From a checkpoint of a small mixture-of-experts model trained on Wikipedia.
Size: 10 layers, vocabulary 14253, 31.2M parameters.
Experts: 256 experts in each of 9 layers, 32 GeGLU neurons an expert, 8 picks a token, a sigmoid router.
Training: a variant of Adam for the experts, 545M tokens, 5950 steps.
Below are experts of layer 4 (counted from 0) of a mixture-of-experts language model. Rows are named router (the router's row for the expert), down (a neuron's output weights, with its number) and show model dimensions 0-127. Each number is 128 + 32 x the weight over its row's rms, rounded and kept within 0 to 255.
After each expert's rows: a language model's description of what the expert responds to. This comes from a sample of Wikipedia text that the model never trained on.

# expert 54
router [ 88 183 148  89 151 146 130 156 145  92 124 104 107 152 164 149 103 112 106 132 119 120 108 116 112 181  75 139 128 141 107 103 130 164 129 181  99 126 235 106 144 112 113 191 119 146 115 133 146 126 144 160 158 120 120 140  90 193 142 128 218 134 112 110 181 164 120 131 109 110 135 183  90  90  94 171 148 127  89 150  74 162  97 138 157 121 107 179 150 160 211 122 155 110 133 167 141 148  88  90 126 158 134 143 129 126 106 142 115 153 141 111 204 149  67 128 112 201  98 142  63 178 113  86 148 131 106 124]
down0 [117 113 140 147 162  77 191  81 117 165 209 107 116  84 143 158 130  90 120 149 132 179  90 137  91 129 117 150 111 100 115  75  95 161 127 104 150 110 113 110 117  86 171 116 130 161 163 106 158 160 130 165 158 126  73  96 129 111 136 120 122 119 113 135  95 189  85 104 100  99 133 142 124 121 133 161 103 123 153 168 108 115  75 207 184 130 152 138 144 146 141 163 172  94 174  74 170 133 149 113 139 166 120 120  95 116 135  28 144 187  74 120 160  90 109 178 144 184 148 139 135 154  53  90 138 142 112 139]
down1 [138 147 131 155 155  94 174 104 123  74 102 105 119  98  87 115 152 108 127 132 129 136 117 120 168 113 100 118 133 131 108 141  97 136 150 125 136 101 117 108  99 150 111 244  97  84 132  85 110 141 126  94 142 177 138  77 118 137 104 178  93 147 148 215 156 120 107 113 154 121 128 113 107 153 108 193 120 160 109  94 126 167 121 175 126 157 140  57 183 116  94 108  69  87 124  78 136 123  90 144 159 158  76  70 102 137 149 109 124 130  69 196 150 192  87  99 186 103 155 100 103 161 151 104 105  96 152  91]
down2 [112 128 150 110 119  57 123 135  52 106 181 157 154 181 118  95 156 125 142 150 163 190 180 109  79 148  94 140  65 106 154 150 133 121 116 226  81 145  95 137 135 116 127 168 115 137  91 136 122 150 104 146 141 100 107 147  72 124 111 123  94 113 147  84 149 117 156 170 111 153 159 118 212  72 126 146 159 168 119 149 120 107 190  71 104  89 197 203 135 169 110 111 150 150 120 120 118 179 145 121 106 115 118 180  87 108 141 142 102 149 140 143 150 122 155 136 128 150  86 107 139 183 137 156 117 122  89  92]
It responds to: Numbers in tables

# expert 22
router [132 221 123  96 132 165 107 135 106 108  92 122 129 169 157 122  38 142 103 120 102 112  47  99 125 170 101 137  99 108 101 165 125 177 125 194 125 139 173 124 131 138  90 190 136 118 127  78 150 122 120 164 154 196 121 121 172 182 136 143 150 132 149 133 156 141 137  73 114 125 174 152  77 126 111 146 181 154 142 140  53 213  98 167 177  86 114 142  97  84 164 147 154 143 199 129 135 154 104 132 136 149 158  96 156 137  98 124 136 104 129 132 141 138  85 147 135 158 115 145  77 143 119 117 188 138 121 136]
down7 [116  77 187 127 112  96 159 118 128 155 169 223 143 153 144  66 173 137 108 127 133 173 148  70 142  95 155 127 146 134 132  26 144 189 164 126 120 135  81 125 118 110 159 139 170 102 114 150 163 109 188 113 106 108  84  89  84 128 103  91 123 106  54 136 151 112 162 110 169 112 124  91  89 181 171 122 156 110 107 145 139 100 163 127 187  99 109 139 126 138 137 188 126 139 132 121 125 138 136 156 150 170 165 114  53 170 167 106 146 168  61 111 127 154 108  94  88 145 107 149 122  95 129 137 127 136  88 135]
down8 [130 180 127 128 160 149  67 169 112  73  96  69 152 177 158 139 146 119  72 137 113  96 114 141 130 114 177 157 135 135 127 138 145 164  97 113  70 144 183  96  96  83 120 206 139 166 150 188 129 103 176 119 103 159  96 140 126 116 138 184 130 100 162  78 149 120 129  52  88 186 170 124 177 141 110 110 150 149 106 193 125 152 130 147 112 179  90  85 168 125 142 142 174 118  75  85 132 153 122 126 203 153 106  73 128 144 128 146 110 115 130 122  96 146  98 108 135 148 144 103 156  70 114  77 113 100 157 132]
down9 [ 88 145  75 158 158 139  96 125 174 197 187 134 151 167 110 134  95 152 119 103 159 126  95 154 116 148 170 119 162 137 136  71 147  96  94 167  89 146 130 101 106 135 173 232 161 144 126 179  83 136 149 108 169 155 162 112 125 118 125 209  86  87 158 114 194 166 104 100 113 153 162 100 139 131 150  54 121 146 167  32 151  96 186 153 146 159  93 140 116 133 138 150 115 147 145 116 128 137 117 145 174 103 136 115 117  74 102  94 127  96  91  90 149 118  64 128 131 144 117 139 123 133 111 111  91 130 122 138]
It responds to: Institution and title nouns

# expert 14
router [174 174 162 139 120 139 184 145 111 143 162  94 127 174 100 114  61 100 135 128 158 117  74 148 194 110  90 129 150 127  66 119  89 164 178 205 119 142 187 108  97 111 128 171 177 150 124 124 145 124 185 163 129 139 110 144 144 162 165  88 205 142 133 134  76 170 168 114 138 141 171 105 112  71 173 146 131 134 153 148  73 188 134 142 153 116  97 200 115 106 174 132 148 144 154 133 130 196 122  93 106 120 122 144 147 123  97 115 137 123 117 128 153 122  66 154 110 157 171 150  65  86 108  93 139 135 131 117]
down0 [147 108 110 117 130 174  91 123  55 112 171  88 103 118 101 119 133 116 126 105  88 136 115 181 168 102 158 151  87 177 110 202 112  98 126 179 141 152 181 124 164 122  89 121  88 174 136 119 121 117 103  49 118 131  85 156  97 144 107 132 169 129 216 126 128 208 126 123 148 111 154 107 131  76 139 119 119 163 149 140 102  55 127  65 199  87 109  89 166 133 163 142 134 147 157 186 113 143  86  97  65  92 100 128 156 137  99 149 115 113  86 150  77 111 131 119 120 154 106 130  94 133 157 128 110  98 115  91]
down1 [146 110 128 111 154 115  78 139  99  76 140 144 130  99 151 138 101  47 169 176 154 134 135 169 127  79 177 171 191 146 150 126 137 110 131 113 151 106 151 147 132 110 105 132 140 170 123 162 138 164 131  81 112 105 193 138 116  99 102  45 151 120 187 172 110 122 226 109 119 176 123  83 121 172 171 161 124 110 173 192  99 117 110 116 113 106 175 161 140 135 179 123 117 101 114  71  86 135 132  83 153  73 123 131 119 155 133 168 167 125 127 160 131 156 103 129 129 114 157  76 115  68  83  99  84 168 124 124]
down2 [113 133 104 190 139 122 115 105 113 164 101  80 146  56 130 150 135 129 162 134 116 160 119  83 103 103 124 114  89 156 150 132 159 230 152  40 130 129 142 141 120 144 135 214  70 160 209  96  72  94 145 141 218 150 147 101 151 141 139 109 150 153 111  70  95 138  87  84 102 115 130 132 143 132  70 114 115 109 101 137 133 147 119 149 154 173 114 130 141 165  46 118 139 100 115 158  97 134 158  93 112 108 108 128  94 121  82 129 144 108 106 156 123 134 106 106 162 168 139 125 148 208 129 146 142 124 138 148]
It responds to: Word endings, music/film nouns

# expert 57
router [142 215 130 110 144 147 146 135 161 126 147 116 111 168 106 185 104 141 109 133 128 146  91 137 174 163  87 138 134 100  97 114  81 131 159 170 118 140 231  81 148 124 135 183 139 137 109  68 164 159 114 158 135 148 103 123 178 153 107 155 190 104 118 107 142 196 147  96 109 129 106 191 123 149 126 159 103 101 107 109 106 212  93 144 141  64 103 142 118 115 172 167 172 168 164 188 138 141  78 140 123 150 144 112 113 104 148 116 138 126 133 129 201  86  99 134  99 166 159 128  80 168 125 114 130  75 161 122]
down0 [155 135 146 104 161 150  77 118  91 138 160 143 166 174 151 139 118 131  71 144 151  92 100 205 105 162 175  40 184 111 133 110 185 172 119 141 113  86  79 167 107  95 205  89 120 175 103 135  94  91  70 122 112  93 165 116  83 114 137 130 130 194 187 152 126  99 139 167 158 127 141  82  86 140 110 105 131  64 116 128 159 120 144 115 150 114 124 146 144 134  91 117  78  86 120 114  86 120 109 113  77 124 146 164  80 136  92 153 114 126 153  91  96 129 165 168 165 135 146  91 110 122 163 169 105  92 113 137]
down1 [122 139 139 111 120 144 166  75 156 145 148 107 105 139  91 108 122 147 121  34 124 138 129 191 103 122 124 117  96 186 170 172 127 124 140 136 148 179  72 231 112 136 108 115 149 106 100 198 120  86 135 183 141 152 128 131  77  78 117 167 125  73 149 100 145  86  68 105 162 132 119  93 138 163 186 134 157 146 113 113 109 143  79 115 109  61 137 132 131 122 105 117 119 119 105 162 102 151 100 124 128  83 137 115 190 123  86 109 109  73  82 153 153 108  94  91 106 184 138 101 132  56 125 177 129 128 154 133]
down2 [130 158 164 114  72 134 135 123 120 147 182 149 202 112 128 178 107 113 121 117 180  81  61 129  97  89 126 151 154  78 115 113 131 111 129 146  83 160 102 150  99 171 106  46 150 144  91 141 102 130 113 127 117 138 102 120 102  89 154 115 166 128 200 157 102  97 157 119  85  98 164 120 135 114 154 178 138 144 117 158 117 115 126  96 127 123 144 132 110 115  98 145 137 123 200  80 137 241  78 111  73 138 139 169 171 153 119 193 146 145  67  97 125 150 201 122 148 151 111  97 129 113  87 171 137 117 113 117]
It responds to: Sports results and tables

# expert 55
router [172 186 152  69  95  98 161 134 135 152 163 124 122 121  97 113  82 145 102  93 122 135 145 194 158 149  72 154 127 117 123  86  85 164 157 109  84 107 164 131  87  98 155 198 111 132  92 109 205  78 117 147 175 129 100  98 137 109 153 115 236 103 151 116 146 124 166 141 129 114 108 145  59 140 106 120 171 166 102 157 126 165  81 170 190 133 130 135 139 154 159 136 131 156 207 177 113 138 103 120 108 126 140 129 118 107 147 110 156 142 120 126 153  68  65 126 111 152 137 130  97 112 147  92 121  74  93 149]
down7 [152 135 188 150 125 178 113  68 184  67 137 122 100  68 140 134 171 113 155 158 137  82 143  86 181 119 117 138 110 147 131 114 126  80 137 135 104 163 204 125 150 111 102 136 129 159 156  75 111  95 104  99  92 175  81 118 142 150 132  92 134  76  53 114  99 106  81 167 150 101 210  61 160 129 119 126 106 141 119 120  81 104 125  83 135  92  82 160  60  67 123 160  99 139 121  94 156 113 117 129 108 117 170  82 121  95  81 126 118 107  78  99 147 146 111 103 114 122 128 132 123 165  89  81 113 109 103 109]
down8 [157 121 100 133  91  97 106 161 118 127 137  74  96 103 190 145 136 152 210 145 113 178 145 136 159 114 157 149 134 123 107  88 159 143 115 117 100  92 124  75 141 145  78  77 100 168  94 110 109 148 108 105 123 157 179 173 121  92 169 146  83 198  79 159 134 124 143  97  94 124 109 145  87 133  87 123 139 133 111  76 151 135 101 205 123 120  93 104 141 165 130 164 108  76 131  84  92 128  91 210 120 149  94 154 128 126 114 115 190  83 110 136 129 145 122 148 166  58  74 142 187 167 171 124 165 131  97 142]
down9 [141 156 134 136 159 179 103  67 149 148 116 168 255 124 175 108  95 137 150 130 177  78 111  94 134 145 131 185  73 127 110 151 134 104 115 169  86 135 116  85 181  98 111 116 122 122 140 164 149 139 132  80 128 171 136 119 150 132 146 152 137 114 186 151 107  81 147 179 117 120 116  86 177 100  92 113 119 130 143 122 137 143 168 113  82 128  75 127 174 150  92 144  68 116  82 139 163 110 153 117 120  92  89 123 113 145 136 119 140  89 183  95 119 169  65 217 133 151 103 142 127 108 177 116  81 150 108 132]
It responds to: Quotes, hyphens, non-Latin bytes

# expert 3
router [121 229 121 111 132 126 126 192  83 147 127 113 133 139 170 109  89 107 101 114 113 144 117 144 120 131  72 130 144 123 124 159  97 157 134 172 146  84 167 132 134 128 141 178 152 183 121 105  96 154 187 162 167 129 121 122 157 128 145 132 153 110  92 150 150 126 121 154 156 107 161 145 162 132  93 135 144 165 118 170  80 217 129 144 145  73 148 186  96  98 163 169 119 116 196 163 166 113  95 119  98 136 118 112 163  93 113 135 111 156 157 112 142 122  90  84 128 226 130 191  78 210 137  97 162  96 119 121]
down0 [144 174 136 119 149  97 134  94 152 130 166  57  76 149 163 146 132 157 157 128  96 137 107 158 134 135 129 144 126 158 118 158 109 115  73  86 136  85 119 112 119  30 126  96 144 119  98 191 158 119 144 143 130 119 176 160 108 176  98 135 110 177 147  41 127 107 160 170 128 135 127  66 129 133 142 107 145 138 132  69 151 108 149 119  64  96 133 113 148  77  52  90 143 134 142 108  82  73  84 141 151 116 110 149 126 105 120 136 128 115 166  90 167 129 135 164 111 244 153 157  91 169 151 127 133 129 137  88]
down1 [ 90 134 115 142  80 131 136 124  80 188 124 161 120  53 129 110 141 138 138 139 167 141 155 177  97 141  84 199 128  70  95 153 117 156 104 123  96 136  80 101 102 141 156 225 145 150  82  86 167 142 158  99 119 102 153 104 218 128 130 148 142 167 118 122 131 203 150 135 118 123 132  90 140 126 153 121 121  44 165 133 114 177 115 165 211 119 116  97 142 155 139 146 181 187 123 135 145  72 126 114 120 140 140 163  87 150 143 153 133 160 114  69 114 101  81 121 130 118 107 110 145 133 115  95 122 139 107  83]
down2 [ 89 122 112 109 195 116 190  96  93 108 104 166 130 111 100 100  79  75 130 150 192 102 173 122 103 178 164  89 150 138 140 156  94 130  61 132 135  78 107 157 162 126 157   8 130 136  99 163 132  81  56 162 119  95  86 159 147 155 146 141 154  65 140  64 113 114 153 161 116 216 111 132 167 106 112 134  95 110  83  94 135 150 140 117 144 118 140 152 124 145 114 121  79 136 145 111 133 133 125 157 185 162  96 120 163 157  99 144 137 163 162 143 128 115 103 163 167 117 108  90 105  98 100 129 113 122 135 127]
It responds to: Closing brackets and quotes

# expert 61
router [170 216 164 110 148 142 135 172 162 128 124 132 160 113 142 144  64 134  83  81 126 170  89 162 153 159 130 116  61  54  70 156 121 160 153 158 141 119 172  57 111 105 144 181 157 161 137 124 157 166 161 190 118 166 127  84 154 151 165 119 136 120  89 137  95 138 135 170 116 148 140 193 100 168 132 163 108 142 143 119 103 164 131 125  79  55 139 160 137 138 162 131 178 151 127 164 134 149 114 112  57 147 177 107 151 135 110 120 147 110 147  98 127  99  73 118 113 178 159 153 117 186 121 148 161 111 140 142]
down1 [148 116 140  83 139 123 104 120 140 106  63 128 180 169 142 158  58 161 149 135 152 135 134 114 152  93 113 118  63 186 172 165 109 122 174 137 165 129 143 141 186 106 108  62 123 151  79 132  97 147  70 131 139  70 127 113  66 136 202 134 151 117 142 112 120 118  65 134  83 152  90 123 154 120  97 113 175 134 134 197 164 120 143 124  96 130 136 127 128 154 164 177  75 137 143 120 152 124  72 160  99  61 111  75 125 148 145 209  81  78  95 142 117  99 159 136 162 166 157 142 113 121 123 139 103 116 114  96]
down2 [ 86 151 131 129  96 108 195  91 129 156 169 166 151  82 118 108 129  94 173 127 164 123 136 122 157 113  83 203 161 154 173 110 116 162 169 188 101 114 143 140 122 157 167 165 142 129 115 123 181 127  84 159 114  59 101 131 190 122 117 126 124  96 181 161 109 189  99  91 154  94 176 113 162  62 141 136 165  69 138 130 141  89  74 159 172 118 102 146  78  77 106 113  91 168 167 132 132 100  81 137 136 131 122 133 113 128 156  77 104 119 141 109 115 112 132 111  69 148 147 144 129 126  95  89 175 182  72 147]
down3 [176 156 154 176 159 141 113 125 205  81 166 123 101 181 201  96 138 140  97 149  94 154 168 142 104 132 196 124 180  97 181 164 148  69 139 100  92 113 103 133 128 116 101  58  90  74 105 103  79 102 115 112 131 144 125 175 160 123 162 101 162 115 133 180 130 128 103 100 123 132 119  94  98 151  78 148 143 103 139 173  53 100 124 134 135 155 138 139 102 113 132 120 111 111  78 114 120 144 108  71 126 122 171 120 185 149 124 166  47 108 155 139 179 183 105  86 128 115 120  68 125 147 137 132 146 152 100 116]
It responds to: Country and state names

# expert 59
router [145 205 134 149 149 129 127 176 112 133 157 126 133 143 115 142  86 113  90 107 111 176  98 124 185 135 109 122 115  93  83 172  61 164 158 149 147 115 189  73 112 114 120 168 150 163 120 147 108 108 133 133 151 154  77 107 152 134 141 111 169 125  91 124 119 144 168 161 149 115 121 180  98 116 131 178 139 139 165 134  94 193 144 175 116 109 114 231 155 148 201  89 183 148 141 166 116 173 100 101  91 145 158 149 131 145 114  70 130 105 132 144 128 157  51 144 113 175 155 192 129 154 107 131 191 142 151 107]
down0 [120 129 147 130 103  79  66 156  84 161 126  78 131 122 120 132  93 112  60  75 174 213 109 115 117  90 122 119  94 153 142 125 132 165 171 139 135 160  92 109 130 131 139 229 140 130 111 114 161 143 100 142 144 118 132 160 161 146 140 115  97 145 162 162 120 169 144  75 110 149 160  79 148 163 117 151 130 134 115 159 150 138 138 118 181 147 198 164 117 128 168 112 145 132 167  61  73 145 128  70 120 156 165  86  94  64 128  99 103 145  90  76 172 107  91 143 161 158  95 153 100  95 165  94 100 150  99 174]
down1 [146 128 111 169 149 139  86 199  82 135 185 196 126 142 103 127 142 130  67 103 128 170 154 141 101 138 173 152  77 139 174 165 118 126 117 108 159 119 151 114  66 145 120  51  73  97  95 118 106 101 113 109 171 142  92  93 104 145 157 116 141 135 138 139 123 145 142 115 157  77 124 106  78 128  87 104 145 175 170 111 120 127 199 137 167 124 111 184 106  68 121  90 135 179  68 117 155 133 173 106 144  67 175 131 114 134  98  83  84 140 101  66  82 117 122 123 104 122 100 132 175 151  91  93  91 103 120  98]
down2 [181 142 107 108 118 144 156 112  60 133 117  91 176 112 103 178 125 100 178 175  89  96 111 143  93  75 161 151  85 136 174 157  72 133 135  91 139 148 154 161  42 104 124  92 168 166  96 132 158 103 133 106 126  81 128 115 209 129 110 179 150 132 104  99  91 115 124  97  99 165 138 178  86 123 119 106 100 143 173 143 136 107 131 130  83  77  77  77 150 110 152 172  83 153 146  91 106 149 121 169 149 144 119 150 114 166 187 127 178 134 151 117 139 126 155 137 109 182 184 152 134 144  92  98 170  79 145  98]
It responds to: Political parties and election tables

# expert 11
router [181 138 160  74 135 140 125 141 147 190 141 112 124 117 152 151 132 140  97 144 105 132  98 207 153 139  99 137 149  96  36 143 110 174 157 134 123 151 147 107 105 128 169 179 143 173 117 105 163 139 159 122 124 140 122 112 162 145 133 125 169 149 131 195 126 161 101 131 167  51 123 153  62 146 139 134 161 150 139 144  86 139 148 190 160  98  84 149 119  97 156 142 156  95 149 123 130 135  55 121 109 173 164 107 142 139 122  79 139  94 144 120 178 103  69 123 122 218 138 187  77 150  88 116 199 136 139 135]
down0 [132 209 142 145 145 120 156 121  95 127 124 117 107  81 136 115 110 140  54 150  70 138 146  98 100  61 149  95 185  55  93 168 106 131 120 133 105 119 121  69 105 142 180 175 142 183 155 121 160 123 117 143 135 113 126 118 147 114  90 168  91  95 104 130 144 171 169  82 179 121  82 144 138 100 140 116 150 159 179 141  85  93  78 112 127 133 153 135 168 134 138 103 103  91  99 110 111 144 159  92  83 108 129 121  88 178  84 143 199 118 113 168  97 185  70 129 143 105  70  87 113 157 178 148 157 155  96 132]
down1 [142 122 169  46 150  98  80 170 134  70  93 151 134  98 113 166 114 113 117 102 139 108 171 145 134 143 170 136 126 142 140 120 116  89 123 116 174 123  70 192 160 130  99 115 135 137 116 136 108 169  87  63  62 188 146  95 158 109 130 105 169 133 116 171 130 120 133 173 132 125  85 125 136 116  80 132 154 129 137  95 158  79  93 148 121 128 206 165 154 151 186 158 152 138 137 153 166  88 193 159 136 161 147  83 157 141  86 139  39  98 150 151 116 104 170 130 104 119 153 158 100 112 145  54 104  87 132 117]
down2 [187 148 116 159 136 122  74 146 175 115 130 132 132 153 146  91 141  69 137 154 122 101 140 126 120 117 109 145 152 143 164  77  99  47 138  63 176 100 112 121  67 128 167 166  28 133 118 111 132 130 142 103 140 146  99 129 115 128 123 198  84 156 143 138 109 170 194 146 159  99 124 108  94  86 104 179 141 134 127  91 142 163 100 131 137 119  76 162 138 118  98  85 104  96 138 178 108 103 177 144 105 135  79 150 120 157  96  68 151  98 148 151  91 131 142 131 196 135 140 156 106 184 142  80  86 170 169  98]
It responds to: Mid-word name pieces

# expert 37
router [123 222 129 118 154 107 150 149 163 117 127 135 149 188 132 145 120 128 110  99 141 170  89 164 175 194  87 125 161 121  68 114 104 163 146 174 140 101 151 115 154 118 133 190 175 153 114  53 166  72 102 200 139 160 101 141 118 125 131 147 188 107 111 150  79 153 153 101 173 113 135 105 103 162 171 146 153 122 108 111  74 210 123 141 154  73 105 137  88 155 201 132 162 148 162 185 152 140 105 168 126 156 117  92 141 145 105 125 146  95 106 129 125 144 106  96 104 139 146 123  67 136  80 109 133 101 125 139]
down1 [189 116 107 129  84 167 109 124 156  99 106  83 146 189 133 175 137 188 113 108 125 179 154 143 104  97 129 129 114 152  71 151 126 158  91 134 116 158 105 141 175  93  90 143 138 168 112 113 166  87 137 100 126 143 126 167  58 167 147 132 106 138 141 139 146 101 115 126 183 161 146 158 208 174 135 158 112 126 126 118 115 186 157 166 105 126  82  99 164 160  72 136 150 101 111 140 111 121 104 174 124  89 108  84  91 203 125 134 113  56  91 117 125 133  83  79 109  37 165 171 127 144 131 175 109 155 120 140]
down2 [120  79 143 142 113 128 152 111  91 155 179 119 123 114 140 141 132 123 157 143 147  57 118 117 198 111 174 142  95 147 173  71 110  87  99 139 140 152 168 123  84 163 107  41 150  38 123  82 119 169  97 160 195 130 131 105 172  80 127 136 131 166 114 131 148 114 113  97 134 101 114 140  76  78 123 149  99  73  92 143 101  82  67 167 122  87 131 149 106 110 207 111 129 133 146 128 137  84 150 123 129  79 145 155  88 122 135 179 134 168 122 136 131 110 217 101 135 102 113 152 110  92 113 169 113 120 151 141]
down3 [148  98 151 160 162 123  93 184  99 191 167 106 139 139 123 102 119 142 184  94  64  97 147  95  79 133  82  63 135 142 166 100 161 123 153 124 143 162 137  94 189 141 108 135 211 178 141  84 151 173 166 110 118 160 110 127  87 103 156 122 131 136 111 169  96 168 135 148 119  61  92 131 152 102  48  28 136 188  92  98 127 127  90 154 113 120 134 155 128 118 120 143 162 148 140 139 166 117 141  92 121 112  97 155  86  83 199 128 178 119 142 117 123 186  93 133 132 138 129 107 137 120 140 118 123 141 160 122]
It responds to: Sports and date openers

# expert 49
router [159 163 125  91 104 124 136 113 180 126 141 102 119 140 136 154  88 156 118  78 180 127 120 129 155 181  82 154 162 112  67 119 184 154 163 126 137 108 144  95 121  65 175 231 120 180 101  95 173 148 123 189 134 154 125 132 149 144 144 149 194 159 108 135  99 180  80  76 150 120 148 150  92 131 125 136 130 203 173 115  94 138 121 116 155  87 151 189 105  94 129 133 114 153 123 111 113 131  97 104 134 121 100  78 126 129 156 121 161 153 129 148 167  90 101 121 122 196  98 152  90 194 165  99 136  81 160 163]
down1 [134 168 155  87 105 163 124 127 141  97 127 138 116 148 106  81 143 177 133 114  79 132 182 162 146 143 155 143 119  68 159 163  95 111 111 150 134 165  86 151  81 120 105 123 165 129 113  81 107  70 148 110  68 151 133 153 101 162 102 166 102  72 170  81 129 130 136  97 102 127  94 131  95 157 132 193 117 100 125 129 138 136 163 104 120 148 140  63 163  95  61 167 146 132 126  90 163 104 147 132 120 118 145  75 169 164 123 121 141  95 177  80 128  82  92 111 105 156  68 100 132 166  79  87 234 127 184 127]
down2 [111 106 141 111  98  70 138  93 108 145 164 134  78 149 123 122 112  72  93 143 169 110 129 103 158  90 164 120 131 166 163 134  62 116 187  90  70 190 110 154 119 144 176 126 193  78 118 176 141  83 146 142 149  81 140 238  97 179  99 121 152 126  99 122 130  97 163 142 199 133 107 106 113 108 149 149 126  82 104 104 108 131  61 103 124 114  85 135  90 135 143 142 128 136 106 135 140 112 123 178 132 138 158 155  70 121 175 124  91 121  59 132 127 111 126 161 181 131 159 157  75 126 118 131 101 141 106 176]
down3 [107 153  77 106 152 142 138 131  99 131  60 124 158 108  73 115  89 142 125 113 104  81 131  98 117 121 115  98 125 114 125 141 123 127 168 100 172 128 105 127 123  70  41 113 121 147 149 158  86  94  77  94 179 183 145 135 107  96 128 101  79 136 123 119 173  99  87 118 136 168 126 100  98 190 145 168 124  88  88 114 144 161 157 113 182 149 185  94 115 126 117 100 122 144 122  94  99 155 105  89 167 107 142  68  99 217 143 128  79  74  89 158  90 100 113 104 104 126 115 187 151 126  95 169  96 159 158  64]
It responds to: Line breaks and name pieces

# expert 33
router [137 187 142  91 109  96 145 210 134 129 133 164 101 136 144 133  89 134 115 100 103 127 145 135 182 120  60 158 128 124 106 154  92 151 158 139  65 168 158  95  95 145 120 190 172 156 122 102 178 112 138 183 150 117  52 134 176 167 139 136 164 119  98 155 110 178 133 119 132  92 126 166 143 121 159 138  87 175 137 128 114 202 105 155 142 113 120 202  95 139 144 136 138 137 142 158 167 120 107 186 127 112 119 151 146  92 149 143 149 114 134 151 113  56 107  88 163 173 104 199  46 132 129 115 163 157  87 118]
down7 [ 93 127 112 131 125  67 193 107 112 123 108 166  93 115 127 130 160 104 143 130 132 138 180 125 151  94  84 187 101 195 123 131  88 143  77 138 118 169 149 137 120 144 136 176 209  85 105 163 185 122 142 150 158  87  96 196 151 119  84 157 126 120 146 130 122 110 185  90 151  90 118 134 201 119 175 119  90 183 107 167  94 134  90 103 108 152 159 135 136 145 117 167 115 154 130  94 140  75 134 193 125  81  54 156 117 136 162  79 153 110 170 164 126 120 140 129 113 172  64 124 143 115 114 119 177 164 128 119]
down8 [108 154 106 166 125 120 143 126 165  72  54 142 105 117 178 141 156 135 132  75 123 154  95 118 197  71  92 107 128 133 176 126  74  47 117  93 142 115 134  91 144 174 116 211 124  96 155 130 103 143 117 115 143  87  93 133 153 107 129 132 100 165  84 125 100 143 109 104 150 147 156 213 171 150 110 121  76 129 110  92  87 152 104 187  60 183 133 104 150 160 175 140 143 201  92 116 166  88  94 153 138 162 107 117 138 127 150  69 143 116 165 139 114 123  76 130 133 122 120 153 153 146  95 105 149 149  96 126]
down9 [141 106  97 117 124 140 115 113 172 182 139  91 121 166 114 140  72 151 115 123 144  75 123 120  80  90 111 128 139 116 130 150 166 174 149 134 200  72  76  85  92  98 155 170  91 203 134 148 143 150 110 135 133 116 119 117  62 124 135  94 110 112 159 118 141 194 161 140 104 158 153 128  47 147 137 143 177 103 163  82 124 132 133 110  88 101 128 144 123 111 113  59  84 156 114 137 178 112 138 113 119 150 178 146 131 132  49 100  51  68 173 155 148 111 101 161 133 171 145 102  59 111 147  98 106 138 140 123]
It responds to: People and occupations